{"normalize_top_k": true, "init_std_router": 0.0197, "n_head": 5, "steps": 4969}
Below are experts of layer 3 (counted from 0) of a mixture-of-experts language model. Rows are named router (the router's row for the expert), gate (a neuron's input weights, with its number), up (a neuron's input weights, with its number), down (a neuron's output weights, with its number) and show model dimensions 0-159. Each number is 128 + 24 x the weight over its row's rms, rounded and kept within 0 to 255.
Before each expert's rows: "gets" lists some tokens that make up at least twice as much of what it gets as of all text; "raises" lists some tokens whose logits its average output raises strongly, later layers aside. This comes from a sample of Wikipedia text that the model never trained on. Tokens count by the router's weight.

# expert 51
gets: " |\n", "==", "===", " =\n\n", " |\n\n", "===="
raises: "|", "H", "D", " ", "B", "i"
router [139 129 137 170 149 121 159 135  56 113 176 147 120 130 135 142 147 170 115 130 169 142 136 106 119 111 130 123 133 104 113 134  85 113 124  92 141 148 153 181 167 120 115  95 168 133 102 141 148 128  94 123 141 113 134 139 153 108 166 123 110 143 121 146 149 150 124 191 134 113 136 152 110 125 178 141 139  77 129 115 147 140 100 126 131  85 102 111 127  80 109 148 107  82 117 129 140 117  96 138 113 142 119 140 121 108 123 108 118  87 128 147 151 116  86 110 151 149 122 131 123 104 170 124 127  96 135  93 121 168  89 117 128 156 116 102 128 144 132 151 139  97 146 154 194 152 118 119 127  76 100 129  84 126 111 124 166 138  97 124]
gate0 [137 146  98 160 121 114 151 121 121 123  95 103 135 130 163 123 155 122 158 132 124  91 188 133 139 151 116  94 146 121 106 160 132 143 113 147 148 115 164  94 160 132 115  74 130 107 129 134 166 142 144  82 187 114 141 160 142 125 141  99 140 115 115  84 114 110 177 123 156 143 101 156  80 105 123 139  81 118 109 148  99 140 138 156 124 154 131 164 142  92 142  80 126  94  92 126 151 110  88 130 131 101 151 142 126 130 145 122 139 127 115 146 128 148 124 148 141 116 141 104 132 104 160 137 164 171 132 115 130 160 124 125 195 128 135 122 116 161  94 100 121 137 137 102 152 144 153 114 139 141 134 113  91 150 152 136  74 143 105 181]
up0 [129 140 116 120 155 100 123 101  91 126 140 112 108 119 137 141 150 111 126 136 107 121 193 130 116 100 153 137 126 100 115 120 144  98 172 141  93 121 138 119  78 116 102 130 144 133 152 172 112 107 118 150 118 163 143  81 166 148 148 123 124  80 139 122 112 156 126 115 132 113 133 165 124 153 121 152 108 114 130 175 131 131 111  96 171 112 103  88 159 125 116 131  65 113 145 170 128 155 129 100 136 129  86 113 135 126 117 142 103 139 113 112  91 157 160  86 168 133 144 145 139 101 105 155 105  75 119 158  97 140 127 151 105 110 116 123 155  86 130 156 165 165 147 137 103 169 135 110 112  87 162 115  85 143 130 109 131 146  89 120]
down0 [147 133 121 132 111 139 114 133 133 104 103 125 146 134 122 131 107 122  79 141 153  88 106 127  93 154 122  90 117 155 107 179 170 121 111 103 130 147 127 165 129 124 142 115 116 103 133 148 110 137 142 126 146 156 145 113 119 135 150 112 152 165  93  82 149 120 171  74 134 145 141 127 116 152 132 145  95 134 125 153 127  99 139  90 117 195 166 134 112 165 126 137 144 125 113  75 145 105  93 130 121 136 122 164 112 151 159 114 103  64 144 182 122 125 119 155  97 106  93 152 164 124 147  97 110 144 125 187 148 150  72 122 170 118 133 174 116 130 122 120 124 119 132 144 131 119 130 117  99 151 110 142 156 140  97 169 160 129 134 106]
gate1 [146 184 145  84 118  74 180 168 161 102 124 110 122 137 127 126  85 122 140 142 102 159 155  91 124 121 131 158 119  92 143  99 130 158  88 157 108 138 149 102  83 103 144 151 102  86 103 110 100 142 104  90 153 129 114  95 141  86 157 123 151 104 132 164 167 119  84 124 102 129 122 149 130 117 148 163 136 146 126 131 120 143  98 131 144 100  94 139 149 141 154 111 123 160 128 172 109 126  96 120 171  99 141 119 121 130 137 135 106 106 158 137 115  72 100  71 122 126 159 145 131 111 109 144 121 104 171 142 117 143 119 105  96 170 101 125  89 141 116 134 134 126 128 108 133 145 125 113 117 121 148 138 140  84 125 133 152 163 125 139]
up1 [118 164 128 163  85 134 137 114 127 141  96 149 110  99 129 139 116  81  99 118 146 118  98 136 133 126 136  81 105 130 171 125  94 116 109 157  87 108 148 110 129 115 142 171 140  75 126 133 119 135 136 160 155 117 169 144 134  96 123 124 128 103  94 124 115 107 150 125 155  93 138 133 155 189 129 118 145  87  87 128 129 101 144 139  81  76 121 107 157 110 125 145 141 109 114 119  98 140 147 104 139  83  91 145 127 133 110  79 132  93 143  95 166  91 117 141  98 157 132 119  94 126 142 126  74 127 125 180  84 177 144 150 135 155 111 116 128 156 106 133 126 120 142 134 133 118 133 143 163 124 139 121 148 102 155 120 128 127  73 127]
down1 [112 132 106  93 182  43 134  88 164 121 143 150 100 140 141 120 129 152  66 118 141 141 155 165 154 101 123 150 144 135 108 165  97 121 162 164 141 113 147 115 135 137 129 131 102  78 142  95 110 134 169 118 113 106 115 132 151 120 139 100 102 123 105 153 106 172 111 153 147 138  94 115  88 135  94 157  99 108 136 130 114 121 116 143 106 132 110 113  95 102 112 146 127 118 133 106 162 121 101 111 103 136 107 148 100 137 122 160 107 104 151  85 126 103 157 175 137 148  97 114  93 148 122 119 120 134 114 121 109 102 151 125 104 137 130  98 119 140 159 178 155  94 106 132 135 134 170 144 102 126  80 108 152 121 144 158 157 136 117 121]

# expert 6
gets: " on", " out", "ed", " up", "ing", " took"
raises: " the", " a", " an", " its", " it", " them"
router [152 111 124 150 110  95 126 147 128 121 137 110 118 121 130 160 137 162 141 110 145 114 127 124 130 107 124  81 110  96 107 136 117 108 118 123 161 127 146 137 122 115 110 109 116 144  87 160 121  97 116 105 132 127 138 166 159 137 139 157  86 153 115 151 146 148 138 154 115 123 164 130  94 195 130 149 125 101 159  81 146 183 116 117  94 123 135 174 126 124 133 101 124 114 144 133 117 153 116 125  97 167 111 147  89 106 129 115 128 110 133 129 178 157 112  98 133 124  73 186 115 105 151 152 158 117 136 103  91 104 101 109 124 141 142  88 103 120 138 131 141 100 118 201 156  82  79 124 116 123 105 127 102 133 103 138 126 146  78 168]
gate0 [112 144 123 144 120 136 148 152 149 143 125 104  76 126 100 114 107 128 152 129 121 108 132 113  76 150  94 101  98 138 131 142  85 196 123 163 112 119 119 120 133 174 119 134 122 170 116 169 121 138  88 113 123 156 170 128 135 168 104 143 125 136 119 137  94 115 115 111 135 158 148 131 152 126 130 120 169  79 143 142 145 127 164 127  97 143 145 145 111 136 109 137 121 119 118 114 115 120 128  93 159 103 106 133 119  99 118 142  66 111 148 132 124  82 108 106 114 113 169 123 125 145 127 170 132 136 186  98  93  95 167 115 134 130 108 120 102 161 102  79 192 151 148 107 120 122 123  92 157 139 122  92 119  96 104 149 105 115 137 101]
up0 [129 148 120 174 103 112 122  97 134 133 148  92  91 104 161 136 154 130 122 126 162 151 168 143 104 167 177 137 101 132 168 107 143 105  87 168 139 147 148 124 121 106 130 177  93 132 156 158 133  96 134 114 128 126  95  85 156 136 131 149 128 149 123 144 110 110 141 146 143 182  89 124 133 176 110 130 145 157 170 114 138 136 134 140 116 159 136 104 115 160 143 111 140 115 113 131 147 142 136 144 168 124 180 124 113 152 114 113 137 107 139 143 139 122 127 159 141 161 103 177 118 181 123 186 113 129 161 166 103 118 144 131 133 107 128 171  93 113 108  94 135  89 123 133 166 140 131 112 124 125 122 136 129 143 123 133  59 121 141 165]
down0 [ 96  90 129 108 124 129 139 127 171 145 151 125 125 157 126 122 121 110 110 156 127 103 125 135 187 117  86 122 155 138 157 186 153 177 125 113  52 136 174 117  75 129 140 143 132 119 116 135 138 146 113 114 106  90 131 100 111 131 129 149 128 133 141 146 135 154 164 177  89 124 141 159  88 133  98 140 114 135 154 118 125 114 125 116 121 201 126 150 127 101  86 139 119  90 162 156 176 153  99 139 149 147 116 132 116 125  99 123 158 122 144 133 125 113  93 116 119  78 112 126 113 144 138 109 162 159 135 145 117  97  98 135 137 132 109 126 166 105 153 168 132  97  90 131 127 131 178 130 110 163 141 152 142 107 100 130 134 126 122 133]
gate1 [129 134 110 143 119 116 154 136 142 150 148 139 148 134 131 139 122 134  94 135 150  66 114 134 134 168 135 114 119 134 129 108  90 158 117 125 110 120 164  91 125 165 165 152 147  96 129 146 103 148  98 153 153 176 140 145 164 187 114 136  97 144 163  89 105 127 100 134 129 124 117 123 101 126 116 104 180 165 138 133 124 133 124 139 102 116  93 127 118 145 126  96  93 161 152 150 103 141 109 130 166 146 131 134 125 132 138 121 149 123 117 141  72 155  93 109 118 202 126 129 125 115 175 144 166 132 124  88  88 158 157 118 140 118 135 153  85  95 123 114 135  98 106 139 147 104 115 136 136 173 120 114 123  87 122 115 116  74 118 180]
up1 [125 120  78  74 101 168 126 142 132 135 161 113 143 107 136 119 128 147 109  98 145 124 178  82 117  96 134 102 146 121 123 145 152 148 127 154 125 132 131 142 125 137 122 185 150  98 156 153 108 134 141 136 123 137 168 122 145 125 129 139 128 127 179 117 113 136 118  99  80 141 134 139 152 119 128 122 113 138 111 116 113 130 134 163 172 108  98  76 165 120 101 163 151 126 128 124 134 116  83 117 137 122 141 137 128 142 127 137 138 126 154 120  92 133 100  83 171 127 132 159 102 134 105 101 123 162 136 115 111 164 125 125 106 122 127 141 150 130 121  87 164 138 142 153 134 125  49 151 177 107  92 134  75 157 157 171 114 143 113 189]
down1 [124 129 145 133 128 137 119 116  99 127 113 130 115 171 111 104 145 131 119 112 159 149 150 104 136 138 158  82 126 149 143 107 132 109 168 146 129 109 120  58  82 171 123 154  79 106  96 115 107 118 141 121 209 107 124 127 110 113  90 125 103 150 139 128 154  81  87 150 102  99 140 115 157 131 109 159 114 146 136 124 122 121 113 110 131 175 151 147 125 111 111 139 116 129 104 126 146 136 111 151 132 119 116 135 124 125 169 151 175 100 122 119  86 138 130 113 101 187 143 101 125 152 124 112 112  96  95 124 124 158 131 123 169 151 102 101 140 120 117 131 122 101  91 153  61 121 110 111 104 167 106 123 111 115 145  91 109 175 155 131]

# expert 3
gets: " by", " with", " including", " under", " such", " against"
raises: " the", " them", " him", " both", " his", " it"
router [151 135 133 164 105 123  93 128 113 142 143 102 124 142 136 165 171 162 123 133  93 104 142 123 115 119 164 111 116 163 119 137 109  80 136 135 139 165 143 153 124 108 132 136 130 142  94 146 142 104 127 120 143  91 152 180 138 131 157 147 120 155 121 126 136 150 137 203  98 121 158 121 105 125 161 150 112  73 186 112 139 127 110 102  82 127 104 170 133  94 135 118 121  93 137 165 111 121 112 162 115 187 116 142  85 122 134 110 115 101 114 112 169 120 118 131 159 124 109 158 135 128 109 136 143  77 138 122 101 140 105 107 139 102 141 101  94 104  97 152 170 121 115 141 143 138  68 149  99 173 118 125 106 135 101 149 111 142 134 116]
gate0 [149 103 110 123 142 117  74 110  91 180 123 151 133 114 161 143 144 118  99 121 145 108 136 111 180 103 152 114  69 147  84 156 152 110 138 119 185 115 136 128 112 122 116  96 152  74  99 124 111 123 123 146 124 108 128 130 171 138 183 133 111 131 114  99 139 134 108 134 105 139 120 163 171 103 141 103 142 137 127 162 110 128 137 152 165 147 190 123 159 130 149 154 145 116 112 121  89 141 115 134 124 128 143 110 134 153 149 120 142 130 147 159 138 130 104 131 159 145 142 101 126 124 136 144 158 124 129 116 124 148 168 131 149 106 104 169 142 143 147 155 122 142 124 107 141 125 120 117  94 178 118 147 104 159  55 139 110  85  71 141]
up0 [128 106 104  88 169 104 109  89 143 124 162 142 168 128  95 130 137 107 132 122 121 122  99 136  99 112 128 122 157 135 164 132 117 146 131 155 139 140 126 102 136 145 102 108 114 130 125  97  90 137 127 146 153 139 124 142 112 142 120 146 138 130  85 147 158 162 110 155 134 130 195 160 148 128 148 108 119  86 151 125 100  69 149 111 109 162  88 163 120 144 114 117 105 143 128 120 104 149 141 127 112 135 117 137 118 122 137 142 139 153  75 106 144 156 130 140 152 146 100 113 145 121 118 122 141 151 148 103 116 125  46  89 117 121 127  82 132 175  73 166 171 176 134 105 109 113 117  91 143 165 121 114 116 122 117 109 101  97 179 141]
down0 [118 124 156 131  86 153 139 143 153 113 104  98 131 132 125 125 167 143 127 106 125 203 155 121  89 175  99 104 132 100 137 142 112 193 130 108 101 122 122 116 138  94 160 144 137 174 133 147 139 120 104 163 111 156 122 158 106 124 122 166 155  99 140 173 131 139 112 152 130 134 137 124  85 126 112 153 105 102 141 100 137 110 143 144  89 144  94 173 134  78 134 170 110 136 135 123 169 116 144 166 143 168 160 123  91  95 108 144 127 131 107 141 119 111 155 121 187 103 129 112 133 155 132 131  74 110 137 134 144 121 111 154 129 136 156 114  95 123 133  82 145 136  90 139 141 153 140 118 144 111 131 163 147  90 125 156 133 161 128 141]
gate1 [139 155 139 130 123 120 165 134  99  83 159 161 135 120  97 140 128 109 146 122 129 129 140 122 152 138 155 139 114 128 134 124 122  88 100 150 141 100 118 142 138 167 157 170  97 136 107 101 118 153 135 125 123  70 130 186 107 158 123 105 140 122 162 179 116 133 130 145 129 121 144 168 131 127 122 128 146  90 103 110 136  84  83 131 127 118 147 142 121 112 145 139 113 142  73 117  94  94 122 149 106 114 141 142 109 119  93 107 154  84 127 156 118 115 147 144 122 127 153 133 128 121 172  97 123 112 166  62 120 108 139 115 146 143 108 151  86  72 118 156 165 151 126 160 118 172 173 174 116  72 138 141 131 110 162 116 135 132 111 130]
up1 [150  97 124 135 145 136 114 115 159 171 100 123 140 170 153 179 175 133 163  97 121 123 111 137 128 141 126 149 130 102 163 150 116 129 141 130 142 150 136 140  87 130  72 140 166 112 115 153 160  97  81 141 144 132 116 157  95 116 161  86 122 166 138 112 111  93  98 114 126 138 148 145  95 120 127  85 145 137 128 111 138 188 115 148 139 171  96 183 128 132 137 137 154 122 132  92 126 112 133  95 149 101  85 113 102 130  83 134 102 153 146 134 108 117 135 103 143 105 129  94 165 107 151 120 104 125  98 170 108 106 138 112 150 169 129 127 172 135 142 133 131 139 163 130 191 161 129 131 166 143 125 134 133 108 101 130 119 105 138 140]
down1 [114 168 137 151 110 108 108 137 164 102 127 122 145  82 166  99 123 112  98 140 138 110 111 140 167 150 118  96 114 127 169 124 130 176 133 140 110 144  93 135 104 107 121 123 118 128 105 126 105 137 192 104 120 131 137 100 117 106 134 129 143 102 134 104 132 114 131 171 149 116 139 156  89 115 170 109 127 100 118 117 103 145 107 114 144 171 126 129 129 118 172 142 141 184 168 140 152 125 118 109 147 137 190 104 159 113 123 102 175 157  89 100 134 116 154 116 149  92 134 154 143  84 136 141 123  96 172 139 100 192 127 130 103 125 170 156 106 135 117 138 131 118 127 129  98  96 145 115 118 108 141  94 138 177 114 121 164 126 140  92]